config.toml
d_model = 256
balance_bias = true
groups_per_token = 2
norm_place = "pre"
attn_scale = 0.125
parallel_block = false
init = "uniform"
init_std_o = 0.0582
schedule = "wsd"
Below are experts of layer 12 (counted from 0) of a mixture-of-experts language model. Rows are named router (the router's row for the expert), up (a neuron's input weights, with its number) and show model dimensions 0-255. Each number is 500 + 40 x the weight over its row's rms, rounded and kept within 0 to 999. Numbers have three digits each.
After each expert's rows: "gets" lists some tokens that make up at least twice as much of what it gets as of all text; "comes after" lists some tokens at least twice as common just before its tokens as in all text. This comes from a sample of Wikipedia text that the model never trained on. Tokens count by the router's weight.

# expert 4
router:503530537506448511475493510524494491505480545529567550460469574498488446611505474474545511479463452516546512440550494516461560494575496367538525506474548445496559466436553507514488552480481543525552485509535439455465422478526552445462542511500467437494505540474437544517437559462506520526530512516474471494469498509476478511435505494521516457533453520545489521507502493558514481483403512511552568488473466547467449509460423482487484478551477557487485440541530508446536488475522484522434486559472531498540449458456449501464529454531583476485544468538484502513509478437537478530548524579516492506466459432529519563547548480543501520500477511469540445555555433537527526434518517419468476470483580372468517412492486462480409462532494569513481474505503463529481436574504494
up3:519452533548506482522466446533466494490439551509502430521500436540485510557479399422463456520507520572531512464564538543490486515514491465489478530473548453463546548576485500439449510543478443527530470463493582446459520455543515469514453505486518501546562471423466486515528466454434483495420515523502494485488524540554501527518511471425480505526505486510390516493499528538546421489478500512524534447512474491447527446431493475534430523516499474521559483484532497476539530428518416425541521440484469474513428526461463500548465453529550512480498454515498495512535527469536459500447528510425484491566464428481465481495429442537472538547497445540477455479523545452399437441470398435549453538546520469503486546421517560520522478544512449515509477584533498472525470553539551
up4:516558492469518502490417482470507531538496501540505544552549515512481437593500448537491527497505485569522457560521487515471511572527525501522403573565403539511556426572506480482539427422532511504477466502529506513527476406508527439518506553508475567520505541510507446532517554452498518624521543498496494484462441463473486547453531548406500523478540507501538467517510434487532510536527508478559507521461563443481505468483487500517524444440491526459563494511521540502531507497511472499461513451461401507529465532495526570519484433479520514553486563542437480488536459553505548468477502504589467401447507511475510521470529568534513493459527451543464531535477436485493495502585527512497557498533416451548477539510484535453486483601495514518543445509402544561483487494530475
up5:596544540533521536479504528528523516441515495526558503445516522479517461557553484518474500496489498519425523562496578532523513530548498480571514516504449520508560488571603476529487440443490469501501503496466457466566492472490487487537479533446562476516506470553508478509412499471495513470412503501453473441507478484478541531636538427558525554486477507481543425480520501607515464492528508543539489544471494467399489513458537542542476497529506500467493514471511532484538409542535530526424539466425501544497449521446522526605472543429485575593544511421537447417531443611465466570518506526506504521515520508537528512494502562514455500463517466533470496464548493535478538461479498490491493496513461490445531488526510541494537442617493501470487449508505498552493498506469522
up6:489631508500520475525475503460522530501511512568505569503446497529508447491505506506504497461444541398460519480462546448497523490478458445488449556549531503550507444470409447423610479440540461455522430479479434486472539487493544447542525529501507484546534465497556467622509552427504462469531512512458466446494529580485531519531519476487438493550479504478506464524535524600535490547514431484512488453494491474468485449537525471502538471566450485487525481495445592577446434498484456591446505568520518489456527498529402495526450417544510535554506510522465517479507474457523463545507544480499486459462437567515544509465482526482524510417493541429560513520517507514483495515484499487458460485491494518463432482483498455531547508510568482577506447485424486497517552526505492
up7:491504500516525448560546548455523484488473582467540441473491483494504482498526502442432533519474460621543520552497485526424542488564469497541495503494518505451512453543520400526515514480549462459494546529513492501524582521450555513561470493544459494532474547477462505425536515512483480505438496467474490417530490523466474417466501521418461451534460549526458476559479496516471507510534543539439464473622521475472539521540476505529530465489555531461489545576541425457481486498492500470517505536484544545483471538418532555591500502520539485559545489550485501449535569495492492477475497519563560509531492456364492562516494456492521521509493520549478394465501532556515486536473518540484481545498496501537442463490590494489471447515515525470492546444549510529426556596447538
up8:458533529590492498432462523481421528495566496505537526436436536497481504506506502459547518538458538531495494528477491512528470453488499465532503510508520568536449564503499507585510544464488541554493530474520470542544441559527523425544473474494507451513574448536496495513501437455509559460556445470414531481522402578551522537481601441514471491549519580505532533461501512486527530480540470488455499568402431542468450556567506554472542522461430395462485433468522517534555481456489500455516513540550507528532507541517461489503510527499479493501453485433464518498524518524483457522461511478529530545406549473431540516459529459519515607499514563513489496496409512491566557491492577462529519535493460455486459433554516522522539505539536574449498491539502467470551490533476479
up9:462467497488478428553461488428447496497471540550485491522482565465542551529475519539528464475458511478481455444531500466440510526460472587490532531568511475518611521379570511482415470558534542404508451476540505473506423548514450508508445520515508483482560527475508508503521527433497504531472488424501513513528511390454474503546501473490444519528521561580532527498544520538540483511533486514541566486512490444544525420439569509505504563531473543500497470505511457485490473481543556603468517469556521464580442496534447542588490452537462545481472518541505538512619520494474527543497510451419451523495510440524419536515529456509552484552489512527438488527529510477488479506522460503476413500466497472488435464509446505510576546478544521505513516488522503523458511533530557
up10:491475499530551481485506567521537509523471469528480483502414459501475508453466509609511488552516439518548454527523516515534528437539543464454531536553496461436550517452508513489553525570468481407466550448522437485460495468456457524476458522519495421493457481473521497566516523434501517503451524512510487553435517475475475494493554468500513466562528517410520377490550476457451500489519480467523515600477509450485567517554494567563479491518537525506452476458498412444500495475527533448451526519564482516494429481566464519516489505521566468438465519521523490569462497421529451561466449476490451498473479480537549523480518528449439534469550500511523502523515515542522471535541552471495520515529452436437523466452498449476522504457394520446509548474422551579420545452566536
up11:450430419492596505524492421362525491475524537451468493483504439431496474466446513483512488516475452454540498487469516462603487478494487459556532497473501512477492453541502586481522457562520540442457543469482503458518479548540437506499518536524537505516570533519502499484519529542476484494442510509372552450514500476491457563504471451436483543503505527483467527559397528471539425452529503435468507508469503541531582446492553584466535538482517483442447481468545461500526462537433498488454486551457478460469472508496499413488504450494439431539487511509596486506512457518497460506405513554484499478537522479489525475513457425527522568493412433491490469484557562454511538551502490492564509524523503552524508520438549522510515513473467461526449449487525517467459560509481494
gets: " the", " |", "|", "-", " his", " its"
comes after: "\n", "'", " of", " for", " with", " at"

# expert 3
router:511541500458473521473606430496545486490421480522506560514460438523479485502542477501540487492477422508561459524506522498539458505477500454467509510449458488471553477445493494465540541518504609540501488520520437471462434465479548512439596543527518488533550430535446502470494523466570505615504486497500483504494497383515479548494471481476491479517536493535451450497481529517590511469561474512465500498458481464591465499512551551517440493566451494561452448521484543490516523517506452432498532515546516494520494435472536433445471466556557462508518538563546448401509522538443429518386440519501468442512420472501520573451551472600477526476434489455497491518481495542490510534542511512521491517459556459477493525523507468505513419479505495529480452471542478543432512505476467
up3:516505526515494528487503398500502458404509458476514490470521516434488483485493535474518473564476483500493419547516523587485503455508439474530518495467485549516548561444508505465501597483462556509450531473452486529554406459502534446469470536486508482509481587425457479488553528481527475478508515461451478518484540522500482508488495545490554491559470515522394537473592482497547541508497522561531557499490474473515528569530522529432477504491465445502521483512483450533605408428360409582514451486525412479493532468485531472476549477489476534485524449461539466448571529483474433444460490522464512459467543481481525492460542482543479549520452464526488522447534516547462481457516488382507424523601499464522480529556546505517508485513497490448491487514503508472489499493491428
up4:504410528463505566538456439553460421472560484484528509505492560520467623478549531579587435417549484560504579435581472461498531564513544471546568512505475468524584499527513448428488493453473548544571403498484492406429432458462505538527529497504465461569523575465571517496511509469517470492547546552470492437445469485437471469541513515515448484504484492502513503512514505541601460467441521497491448466475511514460447419491498435545543522477443463565540522497503512530559444498463511483455515495489470423478473510470502457504510466565449485459515463519494553472482457509474501518540519534522516482496507486492488491510464464454491447566494459481503472523490453618504470469498510475560503579488541546500478547511505515534508545529500523542525462528472478526510476481457484
up5:460449494510488578461506415486505430550474528477448492489553456557495500433435492483545519543487524511598586501500481543487454528494436575481481493539479505477540519511452495458525583444473544527462501540541491445511491482445546524529508429551522479490529569494526504534539443465545493551494502528543467509539492519482518422496493453521506478546436448452478565483505492543534532536494478538527425511524557479588479586551492464462553481496436452489474483531491461486453551486446453535532545473532585486534493468486513461506458513495482464502523555534544499508463508504490507487471472502452558471506546477535563395447493533525537482490390459563560466463521435482515449496498484474425481526530487437409494473550478588482479506482511519519365471518475402488468528536472501
up6:426500493484504550471470490524518422555470535415502464563532505519476477499462450486459530500516525566564460493454489493506443513506564526444426524456453492465570449555498467444491497488467473490522531594477473483464495491502472500533484546440547559434481476533550515402605527515527474435545529504513529400451519487446550534424467560515435501464422565586502470459546555494429515518446538592452467576458560494487572524482486476472516447445533498467554547465471527460528503497414506476495467522490439512469533495488495509539526495477520510506527454456510515510451511558525488525477574517522471471516498557494509501440470579512496542499496451567458526438513548526482574548541502578477479464434581522504474490514506482494422531523508533495522483526456443522499523539455542
up7:461582475513476465495465481481472498498471470528479512553500459532491524480510455506589531470475554542506485489469459473494478527391536500507438477492575535461515499515513514408526484481563508476521464493503473551471437513485516534580533423474427527505544505471495513528468516489556503502540399449531516522537509497503441511419457476561461471473533524546448458536515446532556394515477567527427490397489491417517555508500440511485559449479495484586454491561501524479437543472496533454415460565485525559500548476535459487474556483518500469468493524521492511542478484534462508490485478494514465436515373467506496488494506448486450554467468446465500495414463420434497544512459501491492494557462595468552530520455471476567511516542501487589496455513503470536464496510406492
up8:448510452522467478508448506599467453551509404551502452415522436529525528531520497508520476576493542649510489555541505438499544530515510517485439562489472565504457523496511472547489537447458474550532550441533459474496452478506490483468473502469450513502503636508446409522410503499462549471455501507506504470504523586485501538493488487480456493464452574515565533434467522489512519542500513469478538449457546475518526503461475490491457529457497532479492460497429425450514467523534452448608456456499529504531521501480520523487482499519516473508556491574499545486546518516511457521583488552473474498470477485513501488480451536560522464527454512430477465548578486516451514478499510458487568527489579442470481498537515498456477574595498501474488405532477537511524512572559481
up9:489492506546485513500576506453589490516448541488458606429489509504520510515515509434635521512487469440484458512533471494516488566544532454500527542516455488480534497512555485446440538501430516454509514551559463509521488511568549468503525466529506456471471525391472447492490507497514520497454564543523546464476500454524509542495575503385459531510561573491485544482450548474455509469484534516507555479578528484490507470492527485524518549434495475557443440498510502459633485472513432484481458495521491464484501476469475510507525404507450481536493536554487536517537536518499525533471512524528438469517566449455512459546510497532506554517476501522482416467471537447458517488581458533543478571439563543415527492446533518470507400523538505507543460502464454538475563556546475
up10:442523504491563440486516542513504524427506524461509420491500511472499471437499453519511523537496518402473432366517516441547464478467524553512533472523559455467460532526493502537493547575525492492471591500519450516483437543487522470483497475495571594489516456525465481424482476458462568517476549522556563480513456413427482588410521528562479407428492562474543449550504495498475483529532473551490528500446471490471535446532431515500500456510483528539454531537549481524532491423520471495552490531549514495540482501573441458555506461513567550489530442515461466517501534502416505544505482446562473523549528546448466457516542406497384472506510506522500488536479463464520466490436493557478519524442485511472462467537460477462453465490477530528551506486512478484485518484539512
up11:503496512521486525464484457470502565513475489519513462454549465430509505450461478506488519542549438464531518491478528416519475434514510471502503507493508492507524544509399461488506531476448525511571564473471472504539472471517482466493406506500511475593475426517454578519553453453469529457527520519515571497472461418463499546508486522520558540542448567481499470538467478491443559433445495480441521490509487427506521428514434566539473504467476442489488517460479467468482549477484461466539601494526475557493481516549445548461508471512464525518532449492500432472564448415425547541457470491465593517481469512492494511507451502536485427479557502511490536554548516441485464518552547540538510534481545455485527499425498459584514415543486538526415469423473495566400499547471562
gets: "1", "2", " |", "|", " on", " in"
comes after: " ", "\n", "–", "\"", " released", " Born"

# expert 0
router:400522571541520409475556505469533526527501513519466573514475471463470506456467449528498484505528527478477513531484560536534574545494458527491541526520555474470524452461521474516528535440520468560445486512569476508504468509498503436439473560481476495539481505505429498455500581450559494502464468480556487525463527520498530474622462483460464454548477585407477460511514565480593453494489474535530524464470477494489503516425482503483512474507543503485442478478546548520524546461412466500496539478528556483540532453440517457502501443479588456548521441622511447533496501458510479590497423514502469513450500486470548536514485462539573551504445515536557491521443544565491528451519493497481529506555497394524461515573493464563469484509521483450505520526550437466422514512527458
up3:506533550579425453462513471508486498581483460486485574538508476462466528487476520513509584474479571534543523468504434547495510507507541452508505456508489450537481541522495536524490535536535487498463450479511511556524396533512523463454492507576524495526402391472575564463504482501505505482473495566509490520508525483494540439511490468512495404517584521515488496535448542449415509551606517600515424447424492455495440475503518575526475575518473442487477516512489565567580526480533450476520492464439511535527445462508455516467492491552559424469555480504505498492470516550462524537565603456508599483487450458476525472511428528457497483495525480446516500495526531458559465514521518536447469484475525548528556546522483436456487475548493484464564509512535480473501490512535498
up4:569439594492516495413497540437494500468482532429492486517473429483524510499460552566450490539530527553542525467515495583573519557603525495436514512520476483487463549454576549510575510496437524564505504489456468553493465528510504450490529504501475452430541469518483507485469477512476469464535557523541575476491514542498520524543433504516557452496468463416471472429477449495376478501422465544542491470448489482523471504494473460456462482493549431544399454424577539494487533518490516451465573505547505483508445492477496552472496450453501436488459474526464515487469473497510608449491533450549545466518437536456530437479496483507513499509539570500526483512585525538514508511497492446522533533505516522510536539519475471474502544586494439487494472422550501453528459455542467
up5:537527524509481498401482487472509507585511521545414476503534474482485538490487441528488525477512442532455516503549474429561566492517516520478555495472498576487442493464472477491442480467495459454549435552531490449544473498452465473475513595450471492501430481492510497403496481477464535565490506546486427492500457580481429525509519510434541505525414552537474515444523485484499498455391563487520505492441529554495440534582499539511563448473562468481515535450483514516553550488507549409478462473524558557506498476485479530447504432471446475501454470558520483558568492433443463494509449446524490479562532486423459482508439535512522481533475418566455474483462496506543577407490462464494533486460498499528577516431543486491452562492514464472494458438467495529506485508525464
up6:494481541506480541501597474507478583525487477485481512498502501500532541510510471541471538554479479503534538525474474543505446498441477561560493482473559494543554585568503485540407513510482517530520559573501488539470543555513434453460504455426494540512498486576511492503493483478495456492569451494473509514474454504539489497544532481513465561560447532489493596487536484513587445484456514534542486458534487513493512462518556509476487451506543484557514466529522473415533465457433477458536494451486572487603536558498528454489537485570472450508556501481476513626560511439428534442537504441500504461555563542524589493478517536445455467564521523450483541487469535524423473457497541491462515471596492580459527461443469469482525520518501494471444477450578528534487515575482558
up7:474510519384489527555534483520466444455533491493492450536443495538502497495483467468495464501534489537488502468537556461500481524456466510542526481516509523531430485492478438489518455517538552494478500454532525509595504531559507534480484441555477562588480500512540469522475541411573494529490498509468506482527487538517490590555512448529489428385425491454554469445432524456511520432492420547515445524480498475474515507441545501514491480504470528572492591551499533513479480509544482537493505458502485442494518449514506490560507487576522524534563494544503476454550518499509443562450491472507518524492460479531494520545426476506489450458447583512452564416513503504486545483517507443456619515562429500438504574560498450474485489502484451559426498502432509426507510554442588
up8:466540479521434475390558503579484483537477492444465468482460507429425478426496518492494473528571579578545442497500510504549547470506485509545468525605453486486502400487566451511568491567508526573485531441509565484445565459501484524520521513538509521436471501460490543549522581542519517519516560506469484499460538471492458505486487460524491528530484528526544461474507474517590474496476478514511554500535387442522496557439541464492490505483597461527512456450457469536427461504541438506484497499477531484530462525518572512513520492479516471461558509547466439472518490516460519525487496515521439536493457530554604464479548490495519438483468451481509447492516522506497552502471485498461493461472517503607481502502459563499532483579407476484599471557475544508515478460430490
up9:610500505544496410481546508478469538455408433525505494534456471458469509473405485501448516472449488459533527470485499497570508511534536486504515518486496472509491467512445544519532543474511465502512482473547462532507468481420499505458493547480452487504553464470454466542463534528546483541432469465486449518522445492468514400479462444522569474519473558514519380481468583509496534485570503525476496508489428509504500475425503567544488457505467511584513496489544556420510493486516472523534479493480452463457541509523515458407496519573463495473414495475433426492543517545553518502587416526556582518503523547577552555484527546579460507467474487573547527452496525495490531549426523458499476563498510565473459438533472511570516461537490497534501552538544519460523492457518475
up10:468531470460446489455547476516512502474529566443520437538503493538449408482481510494451485487485509476458389544495459491507528463497430473507486497466484460513481537482505429543518522534527508475429505519521529467582508593468454511470493501453444472516465480455455539479539505600481574476551461487523465464467460486488533463457462505560460546528472498470483529536464513550472539437487550504430472463418506440531560530504458488456498489537491486485557450533516531419505549448564472436554441458524401451501479491517494510549514472441543523501471475553500516510602441521493499556577520382524517493438478504521516400441504496447517469468490538544494538441502477463545487483576502499581515488574466529488489530483461527469530499479548446523449536519510505495564521605480458
up11:547377493487472478547486484474461507491496536461464470529473513469544545426465513495506459502470538495573533460470477492488482477460514519552491510513461455509467497457509512493464541546503487502474544517506562535496500524511499499394504443555453478527492497433542424558518593400501492519546487581481486529461500463494472481540504386464444493457490596557590536494551482474566503495545483479456449564467405490493432462538549579530505537598449470448447493480554528476590480513535506507545465534481555528456539493545471446486478439535490514551555515521534553506515530467508532493539554529487570533478530503471543453493415537483519520532443457543514434473510383481531494540496491435553558462474495541549461455487462500495553558472532474536486498529478509476473498540476505
gets: "\n", " (", "==", "'", " =", ")"
comes after: "-", ".", "\n", ")", "==", " ="

# expert 7
router:512581516449485447517551521480520528509437534553525501574420519503469543506497460549543557558488492550564478462500467514468482516508429481524457573458501537471506498478458438517571502538509538531466529538541518496485501449480474481483508468530481432574477511471494462454502500516496453486544473538389476499478477442486500520509514512496502448500471558542472516498517531576513495526433512542459486496468496541506459509446492533516527455539523499524430449530543469530465530487514417467460613588534525507501580543451441489543476521492566504472495456567465490572526520493477474518465533438556470482443507536446543518411530501507478583530455446538481486565447434539496437489535512461481433503567585417564482542503523462430490499537471550600510535491557567434441474523480499
up3:495553492392544527528485409545482512541504449448434521482493535480484559495503528563457512452545476475564578424464507531570527492531528521420454485483515494439520607449502489465589540496548500526494449515479529516499513437550499537466535482518442471517522542599461510472516502533470473552473516554427488481474500507478429478478504522481487516518513555495496453480562487554490520492551483466513502495442401495524486457430521434498515457544595555509522528507499484495572503481534602486489499510416462518548475503514517486528431472482463454476480486515482518528488436570477455537532490503575502519491518485426476464501528501482506430458441523471473548461533448486401479455553512499504520506534448418523498523431476509485577529476414489485504509498485563549530406525431467
up4:457593510408513565497510511585502444460517478469415528546473505434487535530539558505503526521375619531534505527481496477502418485496461486495552494448487580487438495465425463543439529466464550510502431464405470534524503537512519499514497571536531476498492510522486482498493499481493474487467472513524447534477500524522484534454501483487481535492508568496501495529542512611594551511566511464490567491512450453512525476410556469459504490519487519397532470447482482568528490541503473543515540553444512580513529497539484484498475479488526512442518478493469456532543489491472541540471431493473517569490546523429504486461591457561494464482483485580498488529468518477452540535457503494547424453539508483440464527482548418575499553508486508571523496443549465520523494474478505
up5:561468468477407438483444504476487526511476482540559433522425491494514509443523474565531486452460486473485575441471651514504571418529444541467512492451484517456598496479509504579496453518459525509547424399454506450443473475451504507493498498504555442492491442468515484567554461506500523506562513513505587527553475526520545538425508461577587532466532578488509418478526495427476539486490513472555533514535497566458431510503450489491494608492573476466516481543544493440491502518560497513487497530453481471533485532501461443500449537436511518496468501590518500511468549547412495521483526508463508490456473514542532453520449539499498525492453454508521435498455506561496501475532449500456527514555423457540511517480510465466516525468511490504464471453480508515539517498512551
up6:483522523490488506557447485463443510458513634483579491574481472509551544499476518540527520535482499497497467446530484495522537480492511444470502488497449464518519445451492454461595509477480537504432512499505504539611502511407511449472566455534494475492507485513490534524458516595510512497473476459505501546508537521537519505445463479519533413465421465523555457533472524522403472499460513467458526594508528484455540565482547495441439503550476492466422519489518550495505517540469557560503538507462529490540494474465439460465496513540568459567532455463482529537590453516540506514542530610459497459472506582485545504481495417484495492526556517495460502468496512451561444501359560500591437454479498493509546439496543462511506464533542456515477510481499494489475490442458500
up7:506542571502508477502439488495560507432500468514403554534530481587499509450490478562572525544469542529492499447531443543469582504435464525582489540524560495482507512480484421487478473555500454518509545476534539487514553534501524530485554481456556514538518521520483547530535529498463435551504489592484516506443487471410468470529478504509524525518451511469533484585523524553574486502560560541455475532497448574497459467461530486528491453502425469513520423453490500512516543501506568523472538468466446562462533465443494473486571444454569546525419442581529537500506437475571526530466482521502490519451486562537493634440510518491474490496504464445523456507486489466511441465524449548476512483551548500472490502459493518505486536484539459494526415450416523423510452537533470
up8:455465445510471489515484521539506478596455426455471487594481489537506425475522501535539502598520524523493467450551499532452519467463516504457467515528537480463597508525443528470498498484457435570503506509401453519590537462486555517524595453525501552457500406524523503548462512492494523524532496467514469515507482432437452536562534528462467480558486534548516456509473511534461440504515512522519482518408454479501413545459508577479507526511530531501498551501514553440469469472467505455464524497512474515501525481481453494536509523509527423419472519492513495610427526490525478485529536485486461476489489450534461463497556476497495552509531456573531526514514430508460510487570591401474455499507504536430588544477504523398500482459550465581524515521497502507469561440499520
up9:407478459451527561462522502482529479495451501509437532463518483481483407428542473460651504543545457561510484394491535573510492496543512508555516507463509496521487545476501481566497453565474472529469527445544474537540485521516523638510471514466520522525505489527573499511474486533493481518524564568521488554492516508514432463471581531551536502502504529535452506515521475492508500532473517512559500492514554509481516458517580461497490550464436542475459468468544541523473511459461474421492526479495488499531577513517486522434463506578552508449508484547486493538499493547464512555460486492541458577452495547515592460481491482462505622536469504530532463440465540441498496443546506500562476521498469496567484518486511499416452409504449479513554589477482482475434506574499513
up10:561441461474504529461474465517537613511469513578457452495505535498495507476483476544455465561501490473532473500473507477493528490520511492473458472478520465525520462441470502604536462411483555436472592481451467510525449575542455547453414512551460562490524525579500483467451537470547532557470521519490504447452559466458487564534504492485509458537472507522456565496529489554423472488502481455524516493559497526511512513470502532495481522533490536565511450448504525532437477512421425541565539406513513468546492516595548482523441522483511519508472473433453464447569454496566532564438501480485497540467580472441539584494492465509481473491518445435540499614544475556584487454547469512541462519507480541476490513495535507467557502520519527547508471483546530495524554537489434
up11:506518469482550470497525443501463581463489497499459558462532536482498499474468539508553561528498530517529484527529539514534497467519443549501526459510511493468487437439467516471432498524517430492485553511447508514535481529454477488499424583553529460528461516586525443431463413477552489472522563533550493452496502532504481500445521432520575548542492565579525434502526530509512480514481497520545530449553499502556579531510514566525526450494540505453501584541596502493510413440436508559449537503433492577482488462479528473512484464470544485504502530518454453510481505498504563490495575531486481473444464447527543506486555496539543535478452472454549437526509545421499480532482536487438469529469394496459447467545502483419518533564449547526558505452396550583506462506492543
gets: " ", "-", "–", " A", " D", " S"
comes after: " |", "|", " the", " in", ";", ":"

# expert 13
router:449566533485464475459487420512562533559477473465522565547460510457457469541578473485515531540576467529532544454500494546521545522476465399515552484476479434482493473456497539479533515540500532484535533541460508509503482504518485584484531414446444430587524514551518526522486551543545486602587466493451481495520445527441533495490502538513460516529479487551466483490422537505512487525465597525561489470463460490520459604484510492486531452480498536522455457488453517501457521461489505455486494491508557583521484520433471507434501517466567517519474489499522578508480535440486386549463479488535488481442455504507452514503461400492538548520447493446540469516499459472442447542529566424476543504492544402503528558496535448511485478480482507536573431508497505512468492564548512
up3:433492481522523409407585465501490491465524466517487516517476546507465525515544509477521504437531471563445431445596544561505590565509489489474563471505478453410411458523511483477530504480524463492448524458482457561456499450468499495515483520453508508460475470486461491505489469432411480539512610490485508534533502506462497436550538524486490514483497489505500478495429501429566465486490585515593582528464492519446465481505465520509516549559495495483438500441511511409534541569492480499508481476563463536464473504428574512469526470457518469542503534475439484424498559536507503526494457448529440533499580502486461519499465455461513536464451534450431481503554520569511516526487482511496576506575488449581542451483535465438490514507506482465542462503523547473537529580548524
up4:514400552472470488521522481482597469486497438506481553525493498503501468568541516429527516496502518540515505495429548615548569530525464502508494495450486512540513483518473526493530538467539478452493509547444533462478456535480488556527490548523478465449475516529462533476416526425488510514463571445504473529442464532473544503556505547439493560530521594511418520520587522446504507429475531516515502494452524520455535552403451519429508476518521582520559551475463492500486449482492521533468589468499482492428472437464426496475540470518468489523431469461420593512507497456512523512443516568516456516482506426481464581417473514524448540545521518502563565521487472494548512440529455535535517503511487457467466536508495527499424493460519567549518422494511538490504537564545478
up5:538546478529528493514548541486505528566514452580520519481473496476492544518470546546523505451497573524491532513436586424541470517471506519493464405480567487461474491486466451545449440535584431451495449520488491558528504502495496582494509454478483471540523438525524571486421547455518514514490474470390520400517515507559447427526486419521518442495486535530474489476454484485550423485443484495455460436499436507504543545520515445512502456484451463535491508539528572487519501459523515480474541453497521525489415495553471504518420466519531460443484516414441490506435471462506463460514505511482538451398523516527501468422434446544501493501449505520495558482538477464538517492529550565551515532461566539571505409477525511498528510543523518593516457555453522509509478530545504
up6:504497545491417514485472474481497491601548507532402461512435525436403540478484464556517531520477477555507563458497488501508512546511548535536491530538436536444599477525509456484464525473540470456470493536531515481493628468471478566554544506521498504501460453508533379455463454465555541539522492477556382505525537460484510505495498436495514512506429451539507532439514463453510419513498466432503417474463443456523592540477430529489486559515508498460484579484439540461546502501425484506498500474542493501503472490506550425549458534513518442573483515526427444498532510479476503452547540529486512439496460510442578490429452499467537467463440472483477454457473516572445471490546545440513507495462507525480486525497499519471518538452494492505552471498461480499450506523486537
up7:525491533444482483495461447498502510476493513485485481421410577498527453500453454521547487488488481506521553471489527572579504478596491461550474513554598514442520504595450502575460520500590505519471512421457437508530532460494508470522478496532492471507520494501521466503481492505425529467484529491504467482437506513441496494506519436475524575495447440537458538484458504517495471617577484472578477538464525471450470505474561450487492465506526475403509527434470476490507493467463546491550554475512476502593462458505504456494506508522453574548510467459478499430397482504524499572491490507559496532516479517505504497465448470479528448545412544591558578501576589536506505483469522528440501509518568481517533455510556517471570530495552501524566533481565482553492507517474542
up8:520529514574508583565471513513569483406482478542490490497460465506488529536475476533500515525523516424511496438515526520488510470548519503448474432578479469554448469509458526480459511558452474492419525435538496476531449493519470472469553477463502463499527506533441544468479519491547496565472513487469566480444530498511490560483449509407460477467581433533426460549361483566597444498511479406399524496527512482435509506515485506506497491482467490478465488535546432479539493545481558458483528471433444575545497500436486523422486508465531436476501542482511559561540404487496427550558458469468487542542520418489507464559486506500482505516470474482526440555509461514512472515495490529525479549461560482453488499468565513458470532530481485572534514491467512480489472446554545
up9:516527498429520578520540490462570463498490478426472590521477535551450448533567453461470515489520516410571451460459504427486432526451507549461510475461512512494527509445526555540539476518427552459520460487451493547542467449488456502487630482492510508519507543569531553546454548523546480496500512514576495526522537514495545458512525494493552433519482465521528562496494539509528539500438438506524504505564524478469484527489489429560507477470529512484497511543461460473438459486496527472379529473504486498439544448448445431553498554493525497466512486516570540428509539444439450534469494532522490451459554559504463462548477509461426505530468448513495499457545538488578552521459479456545448515431453503532542475517479446541443518441499535554423516500455504447456542450524469
up10:457483447516564565482472519538560486463523484443486448443412484500487510493434368530441448490581534494535449420519481490504495476467499528485464474435559523465526530512503496444447511515457490499514500419543533505530500477491472474459508538471434503510546421588470476559432483498495584520560539508538520449533493528459543511496502453413480507462506522487556501475483521498492563544506487493401487539424523483534487443504487548490505471508455538554477534570504433482485491475507560502517441505406514596486584456548543481523487512545511474542515515563563538566501469515474461501569485513512471434471485482439505448528486482475539477394494437558546440488504501504534508457501446489525448477483510460356506503490466445494494527476517459493538518475509452501551498487466464
up11:543508560474498523556542499489527486535454498514488505462478517541482485567500481499528427472440496529496424438563467433459529501442377397466559536585542599382482525512453535563562523484495556568488487574492464534470466547528502492492506518470502466524497484422489544495497581486507510584439518563496515483485500592530440520518520597539511561469525465497487487530499496467557464455464532470570534506454536479498538512389481511514553488557580526588505460519502511547553512483511504549504501554548491521482488506471531511476552489499463488487538507418564490520523507534487480571503490522471488472482512468580513512515467509505493493473487513547486502462490532572523536578465484486509471496446413507450472565460517520501611527499479483505492525526507535445507567535525456
gets: "0", "9", "1", "2", "8", "3"
comes after: "1", "2", "9", "0", " ", "3"